{
  "n_experts": 160,
  "experts_per_token": 4,
  "d_shared_expert": 0,
  "moe_layers": [0, 1, 2, 3, 4, 5, 6, 7],
  "router_score": "softmax",
  "balance_loss": 0.00137,
  "balance_bias": true,
  "router_noise": 0.05,
  "lr_router": 0.000904,
  "learning_rate": 0.000374,
  "beta1": 0.9,
  "batch_tokens": 131072,
  "max_seq_len": 512,
  "train_tokens": 877500000
}
Below are experts of layer 4 (counted from 0) of a mixture-of-experts language model. Rows are named router (the router's row for the expert) and show model dimensions 0-39. Each number is 128 + 24 x the weight over its row's rms, rounded and kept within 0 to 255.
Before each expert's rows: "gets" lists some tokens that make up at least twice as much of what it gets as of all text; "comes after" lists some tokens at least twice as common just before its tokens as in all text. This comes from a sample of Wikipedia text that the model never trained on. Tokens count by the router's weight.

# expert 108
gets: "1", " run", " light", "11", "33", "00"
comes after: " ", "°", "′", " (", "°N", " −"
router [102 155 159 109  63 127 113  92 122 101  99 105 150 140 123 116 146 148 121 136  98 134 155  95  98 133 141  86 137 170 144 138 121  98 137 165  77 160 142  98]

# expert 96
gets: ",", " where", " which", " when", " that", " There"
comes after: "201", "202", " However", "200", "0", "4"
router [154 126 109  92 152 104 119 108 157  83 144 119  89 143 136 116 138 111 113 174 162 133 107 165 153 159  78 133 131  88 159 149 147 134 104 135 114 144 119 120]

# expert 36
gets: "th", "st", " high", "nd", " m", "rd"
comes after: "1", "^{", "2", "3", "N", "4"
router [156 108  90 105 132 128 117 114 135 108 123 151 169 145 102 138 154 157 108 160  68 130 145 123 107 156 143 160 116 158 182 134 130 135 156 173 139  80 141 108]

# expert 116
gets: " people", " Votes", " ?", "1", " –", " -"
comes after: " ", " |", "+", " .", "8", "5"
router [ 91  95 160  87 155 174 109 116 132 128 129 127 127 128 189 111 110 181 139 176 125 124 120 137 137 152 165 100 118 166 131 129  84 141 125 184 174 142  94 110]

# expert 79
gets: " Award", " well", ")", " Team", " Institute", " Association"
comes after: " the", " as", " National", " Chall", " Grand", " P"
router [131 116 128 147  99 126 143 129 137 161 112 169  94 110 105 133 170 149 119 125 123  93 159 118 116 106 138 107 165 133 162 143 170 108 116  96 155 144  63 104]

# expert 61
gets: "0", "1", "2", " ", "6", "3"
comes after: " ", ":", " (", ",", "^{", "8"
router [ 97 117 148 122 134 111 144 138 131 106 155 137 131 141 143 120  86 169 151 130 133 118 177 145  93 154 109 126 164 134 133 116 150 158 155 130 157 114 117 146]

# expert 26
gets: "'s", "able", "ive", "ical", "ic", "ing"
comes after: " the", " a", " The", " an", "The", " newly"
router [158 124 103 112  99 133 157 121 125 135 148 119 118  88 145 144 171 138 112 113 157 140 130 108 126  86 130 144 120  78 123  49 173 105 139 106 136  93 131 133]

# expert 137
gets: "in", " un", "re", "'", " Un", "s"
comes after: " (", " \"", "-", " un", " Un", "/"
router [121 138 109 150 137 124 126 119 114 121 161 131  99 100 108 155 177 142 129 122 133 121  82 146 122 137 128 124 117 140 116 112  50 133 160 138 170 144 124 126]

# expert 73
gets: "a", "i", "o", "ah", " Bay", "j"
comes after: " T", " N", "T", " K", " Gu", "M"
router [186  98 118 142 125 123  80 148 143 168 121 122  98 123 126 127 123 136  78 126 144 140 125  94 131 152 151 138  97 100  94 143 157 158 169 138 156 174 112 117]

# expert 70
gets: " one", " List", " south", " University", " because", " form"
comes after: " the", " a", "-", " The", " in", " as"
router [113  93 102 138 108 127 129 166 141 118 118 122 111 131 150 155 160 112 123 108 119 135 159 149 122 132 121 115 139 103 128  85 164 104 133  95 160 122 152  78]

# expert 51
gets: " h", "ly", " he", " sh", " very", " pro"
comes after: " a", " the", " and", " to", " are", " is"
router [110 105  96 115  72 149  98 122 139 123 127 160 127 146 153 135 182 164  81 102 160 140 105 135 145 104 144 110 121 134 141 107 116 123 119 141 156 104 144 115]

# expert 129
gets: " The", " You", " Black", "The", " what", " White"
comes after: " The", " \"", " of", " the", ":", "-"
router [134 129 118 161 108 149 133 132 124 139 132 160 111 123  82  84 181 134  97 122 111 149 105 145 152 113 145 123 107  84 113 103 111 120 116  79 117 129 147 137]

# expert 104
gets: " new", " same", " women", " social", " professional", " good"
comes after: ".", " a", " the", " of", " and", " his"
router [152 119 106 150 127 132 146 179  89 163 140 139 145 148 135 137 109 157 123 145 126 115 148 148 134 122 133 146 124 104 160 114 138 151  73 124 163 132 144 155]

# expert 20
gets: ".", " The", " |", "5", "00", "3"
comes after: ".", " .", " older", " Attendance", "amilies", "%"
router [155  96 169 106 144 144 165 128 101 133 129 159 166 129  80 112 117 149 190 134 132 146 170 145  97 197 129 108 138 127 171 105 116 167 108 115 151 137 148 126]

# expert 95
gets: " was", ",", " he", " He", " were", " she"
comes after: ".", " it", " was", " he", ",", "1"
router [ 72 149  99 123 127 156 131 123 147 144 138 126 127 107 160  94 126 160 154 152 130 135 118 140 131  95 142 135  99 135 163  99 148  86 132 159 142 127  93 106]

# expert 130
gets: " |", "0", "%", "1", " —;", " –;"
comes after: " ", " —", "0", " —;", " –", "1"
router [ 87 157 141 166 116 137 102 174 115 180 124 172 141 141 154 130 112 146 169 154 142 175 137 129  64 127 135 161 114  70 112 129 109 143 131 163 157  98 170  85]

# expert 126
gets: " s", " w", "le", " dis", " sc", " sw"
comes after: " S", " B", " s", " W", "S", " b"
router [138 146 157 125 127 136 140 117 106 149 122 122 119 167 113  84 148  91 153 156 128 162  87 174 147 143  88 135 153 163 142 122  75 127 102 161 145 118 139 103]

# expert 83
gets: " County", " city", " School", " town", " family", " school"
comes after: " the", "==", "See", " The", " High", " a"
router [116 139 106 139 137  96 141 129 148 122 195 125 129  86 155  89 153 132 136 126  99 102 111 141 128 102 113 158 122 111 142 133 100 113 168 188 120 109 121 120]

# expert 29
gets: "8", "9", "7", "3", "6", "1"
comes after: " ", "201", "200", "199", "202", "198"
router [141 109 141  80 160 151 149 162 141 130 115  80 137 125  87  83 182 135  97 182 113  82  94 127 139 157  92 129 148 145 127 138 137 109 134 145 128 142 140 103]

# expert 43
gets: " government", " public", " land", " air", " water", " Government"
comes after: " the", " to", " and", " a", " of", " The"
router [134 152 126 131 105 109  90 156 141 128 145 157 115 159 158 154 175 173  95 152 110 163 134 123 141 102 138 121 111 159 115 146 160 126 156 145 149 157 125 123]

# expert 74
gets: " the", "The", " this", " The"
comes after: " of", " in", " for", " to", " at", " from"
router [141 127 135 119 132 141 124 102 131 175 130 162 136 137 151 125 169 152 134 129 118 148 132 134 139 139 111 114 128 124 124 134 119 116 182  86 122 129 103 106]

# expert 10
gets: " In", "In", " in", " May", " March", " January"
comes after: " in", " In", ".", "In", ".\n\n", " For"
router [168 183 127 115 164 131 118 132 172 153 120 125  89 114  97 133 192 122 146  97 143 121 128 142 142 151 133 117 113 159 145 145 137 105 108 147 137  92 141 115]

# expert 0
gets: "0", "8", "5", "9", "1", "2"
comes after: ".", ",", "_{", "-", ":", " ."
router [140 110 137 120 126 161 139 154 140 123 123  76 122 158 102 111 101 135 113 144 135 166 117 148 130 158  85  89 124 178 165 135 172 115  98 143 124  86  73 103]

# expert 105
gets: " |\n", "|---|---|---|---|\n", "|---|---|---|\n", "|---|---|---|---|---|\n", "|---|---|\n", "|---|---|---|---"
comes after: " ", " |\n", "%", ")", "0", "1"
router [ 98 141 123 143 136 113  62  83 157 186 153 103 152 105 116 134 116 119 140 125 177 137 135 134 132 150 132 149 113 111 144 143 101 111 148 157 111 120 102 107]

# expert 59
gets: ":", " ", " |", "]", " X", "1"
comes after: ")", " |", " ", "3", "4", "5"
router [ 91 148 196 147 141 151 128 100 142 144 113 113 127 139 121 104 122 146 159 125 109 141 135  72  91 137 132 109 131 162 164 141 194 105 172 113 119 176 147 102]

# expert 87
gets: " \"", "B", "l", "r", "C", "f"
comes after: " Mc", " |", ").", "_", " °", " —"
router [151  87  92 140  97 153 116 112 122 141 117 132  97 107  97  96 126  93 148 203 127 122  94 114 100 141 124 140 158 155 137 141  90 113 148 157  99  94 121 127]

# expert 136
gets: " and", " –", " |", ";", " or", " to"
comes after: "6", "5", "4", "0", "8", "3"
router [ 90 110 106 140 159 166 111 128 121 115 122 118 125  78 103 129 120 114 173 109 151 133 133 120 146  84 139 154 138 155 160 132 102 110 134 150 133 137 105 115]

# expert 93
gets: "0", "1", " in", " against", "2", " to"
comes after: "–", "-", " lost", " win", " round", " on"
router [ 83  93 115 114 114 120 138 167  99 126 142 127  55 128  94 105 121 145 143 123 138 103 124 125 143 129  85 158 133 103 118 137 157  56 115 119 135 139  83 149]

# expert 144
gets: " state", " world", " war", " country", " age", " law"
comes after: " the", " age", " War", " of", " in", " a"
router [105 109 135 101 109 127 143 126 137 114 160 136 100 159 152 139 191 152 135 124 139 114 139 129 108 110 101 163  73 128 102  99 111  97 127 128 102 158 107  96]

# expert 131
gets: "aw", "ach", " mar", " Sar", "ug", "uck"
comes after: " T", "T", " Mar", " Par", " Man", " P"
router [163 140 160 157 134 140 102 141 134 128 109 172 138 154 141 141 128  93 112  89 154 112 135 143  97 167 103 101 126 150 151  94 126  68 169 169 144 156 114 121]

# expert 113
gets: " a", " The", " the", " an", "The", " first"
comes after: ".", ",", " as", " the", " and", " with"
router [194 112 128 155 160 110 151 111 161 113 140 137 125  97 147 139 186 159 130 122 121 190 135 142 146 126 122 160  93 124 153 118 151 106 150 139 148 132 179 130]

# expert 22
gets: " the", " other", " of", " under", " This", " these"
comes after: " of", ".", " number", " under", " between", " with"
router [130 111 125 117 111 125 133 111 114 159 121 130 120 105 129 152 175 140 109 121 112 180 134 139 140 137 122 135 102 102 115 103 171 112 169  99 124  91 112 126]

# expert 150
gets: "5", "0", "4", "6", "8", "9"
comes after: "201", "200", "199", "202", "198", "197"
router [124 163 116 100 161 150 151 138 143 167 113  76 117 151 125 120 144 128 105 129 120  87 124 117 145 134  80 131 139 115 132 167 140  78  89 125 133 135  73 144]

# expert 55
gets: "2", "3", "4", "7", "6", "5"
comes after: " ", " Sh", " (", " Sc", "^{(", " Con"
router [122 116 146  73 105 144 134 117 115 140 135 105 188 152 124 139 146 129 117 126 104 117 105 145 138 129 162 107 105 150 105 112  99 184 116 161  96 145 105 196]

# expert 21
gets: "as", "-", " Man", " more", "ent", "one"
comes after: "\n", "==\n", " known", " most", " ==\n", "pr"
router [111 157 131 163 118 132 148 184 136 138 183 115 102 101 158  90 126 132 105 136 164 155 110 154 125 100 167 117 157 142 145 123  96  80  93  97 114 132 146 131]

# expert 135
gets: " film", " series", " such", "″N", " game", " book"
comes after: " the", " The", " TV", " a", " television", "The"
router [140 121 132 110 124  92 131 162 130 126 160 154 143 148 138 113 145 153 116 111 116 129 144 149 105 102 152 129 115 109 129 149 127 154  99 135 119 102  88  87]

# expert 77
gets: " be", " f", " sp", " co", " g", " res"
comes after: " to", " a", " can", " and", " co", " was"
router [101 112 100 125 124 155 110 130 121 155 128 145 104 156 127  88 166  96  86 110 137 108 107 162 115 126 150 120 166 127 149 147  98 168 169 162 132  88 119 116]

# expert 147
gets: ",", " U", " York", " California", " in", " Carolina"
comes after: ",", " New", " in", " County", " South", " York"
router [118 133 120 100 147 167 132 123 116 129 138 114 162 122 115 136 107 125 154 103 141 113 127 127  94 128  99 145 116  92  73 132 120 115 113 119  99 167 166 131]